config.yaml
d_expert: 480
moe_layers: [0, 1, 2, 3, 4, 5, 6, 7, 8, 9, 10, 11, 12]
router_z_loss: 0.001
head_dim: 128
tie_embeddings: false
beta1: 0.9
schedule: "cos"
seq_len: 512
Below are experts of layer 3 (counted from 0) of a mixture-of-experts language model. Rows are named router (the router's row for the expert), up (a neuron's input weights, with its number) and show model dimensions 0-255. Each number is 500 + 50 x the weight over its row's rms, rounded and kept within 0 to 999. Numbers have three digits each.
After each expert's rows: a language model's description of what the expert responds to; "gets" lists some tokens that make up at least twice as much of what it gets as of all text. This comes from a sample of Wikipedia text that the model never trained on. Tokens count by the router's weight.

# expert 28
router:488513574473536481493592511424500544503518449358631498497584407471533526535495483396457536515477537508484508499553514583506538514435525555484387479506507470507476459528562504492428505440506436509552487351467490645572476470510533498514527476492600505485451490518511517488525413526431533465512497491456503570511656493474516489458538499479528636484493565501521502492435492489462495519488516600485398422520476509510491509437501505457481621411504407510505529575507493477581479493488473480441504532501518538494497516400409422507386499513522509494448500612530492532502511571478439545558517279463469494508501491495504463402468581534464522661486483422484553495497497502419517500379505433584504520475513576509477445438519494411509514506507508497498519546510466544493461492541501
up3:483489499500490489582445527473467381448557489422441559547454547493437584445617454513532452528481506507507502555349535576528489482557473498496495506461557551426404426414457490523510422514471466644532494409441529460442539470509501446527544496474535452501534450500471548507465552428519544456475493533614444536484413498494486463445541502500555516473472524471391538552441513529472546481440540423489593477516570393598491516509462559626488494556495525454550499486509461523605457487495597498427502563542576518540536591537481550524593491503389540511549556437571410417461486485532494478525444572456563534540427484557495501469478517464586590529542490416521460439419522518437451519538527485509509427524469457537524485519407422585499508624476429492556509559441484502510528517487499
up4:489474540484545456468510515542465486479482477515504548481516428482488478550487583505483418574501443498522585389454531558503512471484530565493473582491382518408445362561405538474563547489496441546449459458514548480494596490604550452511456441462490556467561508481494510557495627635588465494568474474539555475504491526492487470507430529462516492523444518493431502456508533421461476509416544384509507574519539495523428462450579442654460513541612532510516508535561415462507561403597513476524609435510435538571528482558479515503522506510519543485501515390615471481494529537522500507530475511458560517493456499563346547420553456474454445473509534429578527491468475509489516497550485449478559491507478425599559534507512497513390538580498497513522435495453358482497506498494474
up5:427585444465516485568504493552574498471390505551467529470590535597533545561512446597470574523508418517457527473403500485459419514497471507530449547445565457447570571525484474489401513542491443456553432531385475545545472454487490429467514521476500432543453393466446546471462487489456493490571457546514404411499521508531441468457467408531502445466539539596538511489506446510466517572465513430470502472513582385530573482439464459518496565479574453501456519475592501585463571411439414437491514431438524525476546510474433555472491562410564477449475450431434562572457540443510544543495444393535501416391502468505521526400473599534437452487486476452572517476532417516512445521509467454483495417461428460514455461484520587509517572540541521472553585519497432516477499584429513
up6:424522564586443503536476514438502507490494447531540453511508502508490447548518550457505436506501526509464519524527479474630487523490346483500501394584507458438504443541541497481517506529416488433586407527510414533464525504364585516494553502474506429492489460478536473544467609501440523509492513503409515457551477465466589476421540475460547486450562685526439515452591505474530498506492468465497441569566496618571524542470529536536452639491459458569527453458472475489378495453568585566548476501561498415484464561593581517453505489491456502525449574653494507520518474454589465396513514538441448514464527530518479557568572487489584454473495550478452426446524450495509559505539468541470457484509465471533601416479468425472503474409495435493510489492453425535487542523510510
up7:446477458377557478519530434600535532418531514455466395520470490555553477435563510561442515379488542487508474433515556432553480531461467463429496537437497616553476559476543618473527479450465584513500546520516507524559482523510505509473505396482551520452520470562442509498505537597546451489571465634517515479555462533523475428416566541581452483448563477582430485496454542425522433601513459513504538465521591486551523487506474524563452442537618515464509494507482455500505403612427471492469484513510530440571558436566453553561551536497555535565587541406589488484525462490397508502534480517434436480491488491512472444475576503418499465411475462574495519526599488555483548460442467498530531501541620451563547438448632546482448538470533455497535486435534536487444500504440479
Description: Sentence and section ends
gets: "\n", ".", "s.", "==", ").", "==="

# expert 29
router:455503396455530456453544499553547455497456468543541542542539454535488542544544455455454453606454547506545538541539529527420545464494537529508498544521546453546460462549486457542460529459451442542511527458456458543534456494435543540654548450462541504394454541538379456407545489547547555491459503461499541542453537528458549459456504649548542540455489548545540466546453459507522598452544540541460459467543542465540608453456331543455546533463531463541461495444542532453539458454456460458459545467500545539458506520462454457541460426449456456534362453547522493518559541484465455479436454456547453459539543546538462452535548539444464542535661456459545542459538470485472460496456405549538461362494549498541466456576542462430546488456527545456507543536459469464613556458501618
up0:467535593517559544469516479446512512468550562490547535552505509514569447488468533409531505533518465497483491519436466490488424539432486448462569531515614450589529553451504494485506415456505496453518370510480473422514566430590585468410551420520512484468532535560514486539440411538526634499513476447502565483528555580458460578547410500559535437484530529517519513467570471640405528531493484517424463508548551512515487520574586447507449436447474521526493579505573569522531544571481497428475578496491498484451489425509450527506546568527597519431521453538509488553441537614526433495508537561429552482435533417548500465427436515451385523528517500520580541461616529484530572519558369480516501442546496462448450530574451572492551494514519500420536431558546557452506605543536473
up1:545476346532564487584476435531574573419446527527614591553476516489590507526562497417444501539485526526502497455412514514456564440510549523557498537525516578502498450422496468522544408510485465576629500476547512472448545553431416531550555503562423450506458387460506528565583569551520466526472471453505525548427547522477429421440450558581511475448419503432501545508406580543468602423440509484529504484467493563533467459572398500527555463512478482483525549478594452588584515581462489461584434498503534455468510481489619445433551530572487530486560511507531460404493496502446455528470467538482572539428580502473457546524472515466489519487507359497553504473538472555539515516508519468458570541434395449513471500480538477475484468443570444562497470506590465500437500485513559
up2:526602518570518494437516568519543483554449478505437473484552492471534498398452463380474528475587516477476499449577512524476526543508512545468526512464457568455582512436466472524524496466424468491491386365498544443509426459500601536518492545572476533515466542436513572532489543531450462457500523452487463491578480469448524459530567556388574512520511445472538503503518447501551554446504539521512472432490441567479437534495495521477588498515465479583488628482594606521574512410474505467561443531463557451507561442432515386451506479512471474488464453526574503393525440490475556509438517623606457445476476434504513486556480515502542427513504542387515434496514476561436496503450560375549520549516560590508442498448630456536557473400491536625496458425495511445573468511495531
up3:476499493533573513487519476482525470579484398476453540405535520442514520504482531514497463612597480502526514521516528459513454569503431419533542505560381529454492458444429512563430521538478595493478441486529520507427509573499561579542501500578427532502564497456438394553537578534487586448599473507502439479493530532506523506531608461551455446428496557491544471466428510496519519493510485567484511511527489437493545435475438526459462548577515513524467484515390535555532510452519539502469493508467508641470503593489520482467411532519470480532499453510399475405484542510485356450409549508465540529507543598499497428550529481540333480581396470462529531473495449509493531419541557452559489484527578572506444466524448448324468541534468474420493508519481464469539572480615433
up4:450528518431539503507494523510502455483428458456501548549572533533459459602566443459553438534439506517455509452454464369496459447468458453515475540534512435572533480463512470558561515498441595511579488559433497553525538453500548445468517425442574550562435397452454444594538575495541524538607501521490538451485625507509452561491480540511450468460562398514508542564488425454472537593551528482523512589476496504519451417499542439538405497452509489472533491574498507448453387528454500682464554528479592467538477543542445521556452510484434401495520447638567540442531529532523491646560519469484543491508501428577528474556591548432438478482500416532577503493575534477456512461483434452517468467458476524488456566539494434555470499508491514526505572524404423505475543467490486
Description: Sports stats table pipes
gets: " |", " '", "K", " d", " ag", " European"

# expert 11
router:456474515458530464456532500444541570510460465468545538537528455555481537541546462457459465505459540486548542548542537407466541466343543630507438539374543460551459467542484454538456574460460459546555428460465454543506458451380541542467462454461528635455456535542597468522656495540503597457461528467446540536460532499453550457460488497545545547458603553544539586538470461531500374458542549538452461462541550481536566453464473540451541545455548460540455486464540540455541466461456470457459541473520548536466485429453454455548456489458461461550524454549493484518568543547461449503547470458546455463539545512547452452478534538477450551545469473459553545454525464476468460478461633361546563367468549497543460456477538461516540395468506539466490537512423467466485557644494489
up1:518448461466467463525481557557527492511530366505438495476512486524461609550490527458478469473512449508481432425610516439445475448453533576507460611494437533606351495485457516422504523563454530494448518446563450508524475527559418452468470515550507539460506461485473553475496450479507565414431495470432547525520491433465475447480505493524512494512573471448497531474421468366528584517540584517504528511496498507523494493529506467535532488546480441439447477497564439474496491525431539502425470532469532443465461347382526544472495498481504541524541496566386510577507539501514556497447460540591473477519524466510464435456518582471472569574445470567472531446452616474509513517526509415486503587606574590504448522468538499584525609492525473466557545385447533455599556447418642
up2:473418566427587595469484487593461489570512550544456554444505416515520571466457355595580503425476483482543505473414544605454576488497435550515490476561503462546462457446499438455437467640498509544456570459381490522505498457529481474522469558441538630517563444447481478512568542431390463504499508530414531488530453501473629488504419467493476515450470472477527506590455427464479599467452498442390437473542504526497429550480523530483484484454570492528470590485469579567499438583501498430475475473509522489479498583485528480523579470420545586513534492610430427468524507500592423551541498438476496512515483509487513382475555605533486561491481465472492467441487520588457480501505518493488559563533466486592512439510514462428505486513463505493461557596440508509497433500457469
up3:470512446591502522531525476491504528525522524478604606434472481480458525502502436490453506472478482562530513538565457576598529403414608526447420513481474510483548444453617360472478527538498464558425484475550543454583375454476548530505479520448609464527486590553511377470487503615479529546519501488404403501542494599451542451488481463500496508494526472481572509520478408464529493550461460544378542598416533520535443518536486436541466523461525458566530472400401464588534490470541480440563565485499423515495502504509489590441495528463509414466509396544506461503433521515532493528524560431487475542495496512375523449448424495524470527524517447541407475505506481570504492503489509563550480480553549482481576477483463485603472517564500483474540540404420585477545529522613454
up4:539542460529498544544542487538453496503456495452522565518448525450517496465569548432558477432418529453502429382483462444521590486373541433531475499489454548425465511516580524536504535401433500539477454374523551534520564448511528559428472474408434481514439528377551500480447496465514398503458517463466515484529504606487582493531491533577527493475556550577428453435430431529448494481500519530395453453447473523548502466500461432511452544513507434460512498545524487579520544449410450448599532508499512581510557480397534447440467540463438512526467483593519549520503563561498581535488439473393550437540523570559488560527442498509444468382525574518477571495471541494524486479447460449626518530565463588477436569513475486499530536578469417464508585386476567517602527483508496
up5:427522552543515491482508502525525526462448423382475461529500519515564462459511496500496491372607537494563538494555597524495474499506569567418454555455530528432555552542518443467462519531433487563402445465522484472521474443402435563517588553517499598452473550527573514501474460661512534519509513473427538472514566452459424453519432470587445540448507534445530543451568640480495473518536461509479416438500557472534525520531474428486442582486536522527462560532447504447528481498450565502506508459468499441542534364559478493578538482497475506581434516473494544496476497439524553471518540552362498489499529553562398538605363550452535564547525576495487529477492454518437474480446435473432523544431575575495411499546511646562456474566483515514496495458524471456450454527542523
Description: Capital-letter initials
gets: " S", " G", " M", " K", " L", "S"

# expert 31
router:454560524453544456454538616384548486496460461453547547541542460541500536547543465456452463451453545498544543549544529545379545452415540432507457538466546455545458452547512458551456458455460516543496496455457450546511455458516540541492507457454545556564462543539567442512482450545518491474458481458556536545459532532450546455464544300545547542458476546544541403543450452509522521454549538542457455458543552447547487451455466541457551544461548453543453501511542543459540453455457455454455525466516545543455474548452456459551463381450457453544460456547519490555635542554450453405543454458542449456538545506540472457485544544499456549539525458455542547463551452487470454504460545460550462519464550520544460454531544460477545362457524543461509544557609478459619597356518653
up1:511534538480511549522586491429530546538488530472440507527616463505503528453625540538481556371497505448520517510562477498538522430622501412476462535398459468554480534498563502492428391539469536533525518463505512508548494542492346446516585437474497561408516478444515515485470401502557476542488439483457516467473494436579509495460578465553558594476576472468521516529443414473507475419544419499410493502500434601559550550532514440464441416432485481559460487549496465497490600580383504572518542523430500504475465513521578460472538479446534458590572541551575514430478523487557533495531515395539450492538521456503516415479551545499515490459480422468552545424522514442500505515391604432515530487543530533432517456555479425577495437447453565528565470384527528478581493529487522
up2:455554470546386489496478412519492517559512552475381586503416519531433604408452489513430422534429524496539512433555445463471439505439452565538490518574463503505476567517376456574605496446442469529514508555613462467485527456435478492490450550495499509537513491526492522493555490604531525496462604562426543482494484561510489451492517518511452549426500521528436490513451456535523543542532494582498504514471616422640477506521511577577502435367492565497493483553510479500472576571449444551401425502475494471411554552430598480591505475488429497388477476465527565481460588520480485476472595469349536525439503357530520456530508462527499460479517425486535537516538497469522477520535551508556510528520510449536458472562483556460504536480492529478584480507465439430509561464517421
up3:503492609537579445457461570629476442497460534505514516547500483469483504477544505473553553511486551485518522553519460552408498455473586521568635488431511475471566452457528570498388434480511442501468496567449511520373572557544473483531555493521682461445555438475514486509445467468520454541485475520489412503556565529431545500470534457506506488451516479479493486544474497462442447429481418518504491501452488636432588536456495520548439448489536482462492499523482515383495547449384571544487567526468525473452457409502551552481448547423467409425447491498574560462480523549441550471434433516424555426643531488468501522524528561506507601543533400563426519486473462411475525533506480499515539488478522621482486454607491439505580479504516547481540525468461569502516513590456520
up4:451465580496533603471531468476465544493485456405661537456560501614484537542465489524586463488534553536543445526478520506489385518618436398499431481484501513555483472622474517565593521546447543426489527485546518486492527585482441533533528493477535405493483505448567489547451502467454454544457482408477549504551431506408520531463559501534483490552561422552524459523452488405483543458399487459384546403499531526509540483520507400463440566467462511571515485519503459511507493448501495449510449484478605444530460343451536437574473495490507511496527434566413531545513548448545449472483468515505526462426563614539503503487511448493553495382522442383563584524462431473524572481496430442544508480529595513538464492479501436504466477515519456452440503528511423427494464413486532
up5:468512406570585560476502420461555476466501561559433443626464555456475475473517527490487477513548580454485458452567542585614427449469435452523553508399520451500388509585493523508575490523457409501429490462595514450553525420550458497469492491520483476509481468509445421622603556573470441513419435502496576511551481442501433463508521515525490522488467554512514480520566457500561483552524504443465523473486477461544495508552439491551490452417564470452494557436585494379508420475492509517532508486478596514495493526522651439527583401528508551486534465478453419486538509476495495597508507474520586478553507527462562487561570503549550466526619529447508464448577531550443443436462563562554527595431585468488446418385490524474522487474455491477563510563568412497489498521486515
Description: Single letters in names
gets: "b", "w", "d", "v", "n", "m"

# expert 17
router:448563406449553440445544521394555465503453457592549551555546454551498548553552455452444449528447542496546549556554549544444546439452543490521556551517548448556455451553545449553452501452448502552559436455454450549523449520459544554630499445447535584471451568552537436436500496558548618493453539449488541555445527548447554447455509345550548550449437556551549481554444446409522504441556548546448453462545552452555525448447483542448557546459544455557448495459552544447544458451449459444439526432502555544451501587448452454544450534439457452551481452547582466484562554502453452431521459454548441448539554497551453450439558549477451552542494448448544548450553451476474450497453504461550483464509555486549453448512553471460554472448532552450516555560526475453609537411515544
up0:448518561589506457526480517433518483517487435467509544457502481458526485503394455505514470439474512526553503450523476534565402483594427525505483531410411514441499469551483571464575499420468384500471560487503470562488583481433636531525503476488571502469513496576519536457481422535464446501521524502536624430484493414454523440464622480584509457448434612526496522564508538551484454482476527466585461486488517481477522465363493500481528445527567536468486506417543548528569521529454508507466443401468537460473494484437511475549486537507460487577566476472430531507478511645482532447427525551443523442521579555492416473455491460524466583535537575561563576417526529446524407538543646569417523502497406404504489469446472550539443621537490506516422554530477551490505508511563507
up1:601505533502626521466508489434517482508458414481473535503525486545443545450545444418510510564410476537496565544534465520510553464474510547536417479552508430440551535471458468486423433478511538504475412462496497510584502477494431477463555503495463409600538504573521519494670517534473478495478506543524467478511514504626535500464435500463568541513524463465437505554499417504522566471518701503424419422551574489477531471518455544507507539528533469453473408578501550541576437490476586483517549541610454536527497555466467592520475499543502453420452531547468467541473520404481449513379487464418493355500543585490601626400525510508518420515435621488442485571473478439455563505509496447512524490494523474398469503492502431485517551505468512471510473519561504472466490459501513
up2:460482557418469680506586584498480493521505447505451535463532441450497505479484370576550521479403490526478592440514459469509538571566479608495512541485495451470492382502573454495531579525428372538425371618529557475434509580444487552468450574456464566452441452520565546480518471507508552500466525509523570521543447519497514482547516487464516556496540530471525457515525523478575481490525460579488413573515514431543391392492465431451491515485572515543537518532472521408541483546490488569516553425461546555528494522580471549599436508535545444451486495539572489523520557420456472437528506423560489421515565554420542513416549472497542522489520454559510523413550544445512490508482452458478481435493451444548602480442525504608607522463503557555552509511490443500504501526473542
up3:575511432441540446378649484498494616506427456487533548426464462536493533477580525525531446497534497546544610475528498417435528509474589476521514457493543379442494490514476542458489566527498468566510493464507482546459497527537442520563539532537397406556488519465475475471469437578530490543476549501451610542532463674438408449459493492562514448464465560451408486499580548446566473507460500551520522563543456441578503456522545470480481472522594455583532482414473497432545474519531503570592482527538522415458470507510518487544489553577559473540615553554493505610470511465531579455512545533499547394529487469445482504541519511501461437503520541447508552446485458476507482554562388439522488478491477530518566414382548580530501473551582476506533580495550503588463492493502431
up4:578499478557504514542511515531489530522551491495539530448486451604507466432604514433512473558430604506508578546506438482496523513587471580581419560437428455423499523488538480498489521454539463521487450531516447552529565497545528575528406418441486455543423504469401461450522448466406433488461584524476538449471532574510497524378528489602470550499488576468452478494374514526521571499512454522487400540447492479533504426443466446390442537409519461586475516502476509449447425592488591457555544460458443469450566444467473528511470466482478613610488533438550520463531600551493570487519479567527471515589398520465477487490513583439451611517518451515505543550425450466519513508470607370464631503519541568530500480507523526534475517507460452505480451517531438488532464504530519
Description: Table cells and relatives
gets: "|", " |", " which", " –", " as", " It"

# expert 3
router:456555542454536453448554462535548555491450470440557544544543456536503548545547463457453462460455544502545544550545542480472544454423545517502443553588543456542446455552463449543452540459455423547535486457455449543532450532431541544460549452462539494514442533543619464498501445550528535485457522448376548536449543528453542452461630376552545552455513547551545497544454454430514559463543546549451455448544547472538421456449527541455545543452537452544457508548546537454544449445452460451451527456521553542455483542458456452552452467450461452504442451545515470540469546556458452465619451457541460455552549517546458450483539544506466554545635459454533549462549442511469455493454503326549469380435545535551456455433551455451547683452547543459507546540427489469540540528513516
up0:494484562491431549443494514578523525497389453484484560512606482557453573492575550471444530392428605500512532511515609496519501427522506554469514470449524436511495462481403478435542482544492435541523396581469470413514473551566497572486470543423540427438556520494506475484509445513479476487495488530459521568453587488448547555539497498501539440512503391481463493504417568446512482489508578599531470441403361471440532552561460512552494514418425473527463499574478494455510546538465552521486431456516471540527462439518491423583517530525459466567498512523511525515489440520443551515525569488591506516561533609479607505429351590557599597441432479582421465456410412530510542475468531382478524416546525498486487495541564528430450547566483504517491545464513489535462524527499515
up1:481461570549488542605564495472451593476488488465497535453527493567479531509484508509463513565372584524431490492473452440543555429578558547465562489598515516582542382497488453494541440428498576431474526596492452516452418541571412433490488449483469565530417456477483429516562526465564510507524445539408462515421479502563496531447385487522550518502516527389534488506421415469484373512517570516474488511484540552448549488421477546617547564432570445457501412469513523536636527336502542491537525459436456374460464509529484487461473487411549431450561430535512522435534534527531492462552555515460551532497516510457472479416551579475449510507530621533490461490434559527505441519509541494507506469505471557435503441531526539411500497483537556509461539565533460530476522522499540
up2:509602410429468562563464522549479483479425435510450519522544450582473512568445521507505425399496587592493493459572508522515451462471539520496554521467473512511632487557469479461458583411398524589566398594461490521595489519491467468492485467500467452564430514454547530612623505444513489490476477460528524511467537497495417497550446552493542521495462410539489518524454490494553516460430460549447474477472481488495471429512524470534497421540527488500506582498411546459482507492496549453493521463396450567517524487447530385496521513563576480450566502542524541496451521523518456537506479481496463494531564480363446530533498525521464452511602457556459477499485647525494455495501379517385549482429426499532552626602497467499554547484505378436511584438440474546495539563423528
up3:567508446466519491517482520428535459458418483411489480535418507454550500605544388572485510588442583480534525484504423466528437472468544600512502450539496525528487525460555568593414424486450463470495512515472518501496478492539600493454571641471623406532489503517570458431494360465371586465537497406470530477441446573533502530587544497446522531418437534535540506477428515543546554445472500489520515473498514446534497477491503426443559542490453507525472540417458548503523490422445508399446495506492513492522456535513509468515520482482469444576514581476451465458533472532511351507501487602422527476472558528510498569467487493458456615575560411511506567451529490440513466511521537573386616499491564508506466576418536512516456430532459445473590543494464498487460480579479492
up4:529488586575552493538483484390632506481559474450588512516522479520493513477544503447499468418490520464523529544483590468498483543503596476482520548494491494490453477512508507545463509538451461525418349511458561545529503532535466569364522474484582623476460584454395612504488546443414477484437495493553477522495539528475442489457514532562485460473526448440466436424404513483489534451528429517467466518458497482468459428428529414505437523417492514520589589582591497506481419446567463491464551514530498510470546503472457591558536495440467600462374552490560548475440495482475575475491386537500484494419490499510438483579464542506437523510510344460508458524458490534575470504472470525371593459496540482497526463531501550494512422514438448423488551408553581507535533477474559
Description: Table pipes, numbers, dates
gets: " |", " and", " 1", " 2", "|", "-"

# expert 21
router:451542439451556446446552506392553507484454459502549552553546454539487546550547448451450455573453544506556547554548543462569553462439545574508497550436546450553449452552524446546451500453451500548539426453453452549534445489485546546495490445458546595543448539549556466553511496550546570500451517452417544545447545527446541455455523502554545545451518546554548615555450448502531613448551549555452450457551557466547463446446567543464547541453551451549464485517549547443545457442449454449444530434494549549452473498447454453547452450450455454530468451546551489584317550537456452406585456451547457454544549532546473443528552547489445551541350444451542550456548450504466444508458484462548508520490553490551458450622550448483551511454527549446521547549419463450491541425487548
up2:468543476474519394440497498464488520482467548383488488515455416516501435567583521497519492459523545450461518541497538563464496505553399435462508470503475572543344501488558435467396536520482466489506535610430489493413547456567504495561560415400591429511476511462386457554593470510492488476444466526444499503540580549482427492484537486474483576443530491478475548513545420412535563486463597428469492461461495490603465487521494500434523641429534516429495473495500502451476457511482478510501504509606605429476522474436495548543473460503587492501500461521605451542509546387446482470452530526572436472530456549491547527542523491504566453513563484484487477454519555522464603390508449491535565473550470438440503401496417491609517537487554458422525496594429512424502549550425529
up3:443597603567536526494459442445585466495536443499377509548462518465527492516523532514429511533468546511462537506580508533560541516518528437452485492558490444560441575494565580493455588601479528483480479433502463536422569664416501567520622533518570520462513524452546520488559438564429446497522527508477564581440607572534499512517580456515508497422471542512599483514488483474472522477478540625518484559534456580519561458469504468492555497476496517478486497340408482521450436518453554483519557521472593528497458448419495584514514467480466544455440431538351511560505489531467532518534560454569541516519528464590509550586423515515654456490567529527428575500460477513511569484502441409483430491463544440542519474470522427499524529487573530467521537526471503493512547480480460
up4:429504511509509460496386491532471439526474494488410451522578492505502503480480573513494430381410503475461462406479495463528460518474513472516458458519477421471464491430513619436500523547456436451526467507438511549649492501504502491520565522399466458456544533527575504557469515527411462554436493469558502506517392537503587460531467489534572418409475455410527501533538402555437523494442515401472557487497511598517551518379586462573505549542496465466424495472563531508530518552370499500444534533629444525523543514460503532510502515537433512587531476445447419455466551524534553532527459486506566530452532493576468459503500558417531455588542447459499532566499499434492509488514479521493557441499577451440497504641588605529504554531524471414492516417618439473524503581551521
up5:521457424521448535443526507506432515510450492534446522558542493487476580570474569529570516481453535587551489484524611617438490472458560603459472473481520432496489557490420419456481482577537458550505420541453502537510464580447527583503415507480408503482447465539496499483378469468434489524460490506530526486444565554543499445463566479472518661415550393454564478557535593481541522591467558519496486418446451549514552527537468470399440506546442423433502493464449581427562529466410454419539479512498437468514523538446513605558533509514500449463540464514525543503505569519517520559513588578535534518507459485607521419437470470473503502536514469546522665467532401525448510546546502571432421504482544519534475480586518553499466491490487486496510432443456492512412384527458516
up6:499458540605435519520454535448469500521451529475504497461350464486509591532508430525453539401509449541588464523499460480385553487513473353496575485475523542496473411496473418489468574404499494524502489448488503441588493575394479453390503415446519452515480514486507534519569539562536510466470513445452463539520491463467464482459454495515473529500473526497481471580507527597399401459542531475491493459491464534466520444526532516470530479519460421482571512583478371449595484535546448553516602499499458579544512504517414374507542540517481488475439525533586484456485481448466540525375555510477549458478453540480494400396497443485451515464496491472637469491544549500434500510541556416449568493500511632452450405425519592478504514420493560506508416544459516472513482429485515
Description: Of and line breaks
gets: " of", "\n", " for", " after", " He", " B"

# expert 22
router:448553504451553453455553520528548455485453465516544548548535455548506541545549454459451446523448544481546541545550538489437553459487544530508573549582550457544455460547501453546458628454451458547561442454463453543546458394508543546551448458458534583432453549544464449419386447547517669483460599464465539540459533539455545456456487549546547543453566547549547489545453459434543515453548545544454463465540540469542494456454488547459540535462550452545458503609547542447545454450454466452447550458499548544454476585457461461544455357452460452543543460549545484603675544445458454504507461461538458452534547492542465456428548545481459547541448461452551542456540458492465467507453444492542421502467549470542458455376545461549543527460527547462519540544512474466371524474500457
up1:559469556428501450467628474476498438522514556439526459603491502472535555456513501474510501545508488538496604454506541569562464445569559479533456499438601473449493495589509479498587548492499521534508460512404430393471502529478443508474374489359419575554571489531543527518462512497534546532486486489582478458472510493465546542479524439547579521471546451532514488505387548543505516440466621579499498530609451471516441508480483572428530493526418608515512495410513499504552464469476567471517532503511419641502460479488500447386521454499502481436525518579450506524435463455456498486470454544360503452514505404520532477575594503482608526553495575551547522529491508474542593497463554477584466509604443476462477482532510497514496520516516513369447472558449591504531555447566547
up2:502483611447536452563551475529582562488502482491443542491394544601515529529470459483467520414457518529525477378599419500514527473506511474507386485564562529523427409496472501526563519647481440513417512520462404506507434437506498575539478324457471494493534541521489490389587551591516566515463503536482445454392574515477435501502511606517440473442543414487492581537463494515525440558567491444560424463499504409473557526487490517472457451545324470475516467512461569455511540485491536514494510487537491509480522530529468472519496498440432525477559415486477534555458555503428542565541509478468436456449476482550512549408531442475517526421456523533467505453559540552498474505427468523478413500605475474494451467385523507425451433479530554469513530491441500491399529497429534
up3:489481511541470438546561559510503438528482559513472530552522534527521568441476463475544491497494511453510614526493478568516500470561534571578447435593558493530550500589514537568464554493459471472354562473487429503594522505383466516489509461553407530510541548540549544632528541537448518510500385481559544500560483543524534455485510466520541519489622489461463520508587534520494472491444538455449497447487381456434459442456465505503490482480453447499474472501489484379481475507472473472402574470528520477508507426406497539406456436506436440403449498439574471489433476549547509383581554561495404518534572385483494393414488493477478547565485567473637494513501486625516451489410519517425437444530459402582449540507475500513487519532468509518487488503530481496571465509407545
up4:462556497503424494533533508527563452473483519528544626526567558555466500445480440465468485377439546471465584514541535503499513499502497431501587449481493528512443460522433494568555493437504655434454403524524471387468440623591486548555509389425603586470400510528590472349544551500586490527473461509515457496425478560489524438459536543544538475475463557538536531497395512451487617511461437433491505518500440563531425468471461507469541475478468570475541458431559457450504444473485514506474483569524558468509446429570375449517518547537544487591568496494477510560552478475510549407499522462482544459493494501544511562515446524470499498525529514468422537520410543486513570443570440508427558551402493456540511538501532467499466427527471548405503524442557546533514536455438566
up5:492546542578479550517539503506477535457468528414520329463447486454465529495531590414553445395449513466540573434537523497538580475509470443474464578446570533457532506456536573503473416496423564520403466526558453399539417378515533409581581529505494479526513555537537435515408531477573489531464565481542454496490573510466412515632457522543479482465572396439566525458524454445514479481472494507478456505500602558459497473520465443564494553387475498473512453521451460501511545441547464518495553542478491512530481544470456448471492499520478529497505466548425441461457607522495478553488437450486527494485568564473519537566441538435502561431552486513464523463414516476416482482487551508509492489488538587538337519537528502514551518502498496348512427544478394447546486397510566
Description: Word-final fragments
gets: "\n", "y", "ic", " as", "al", " United"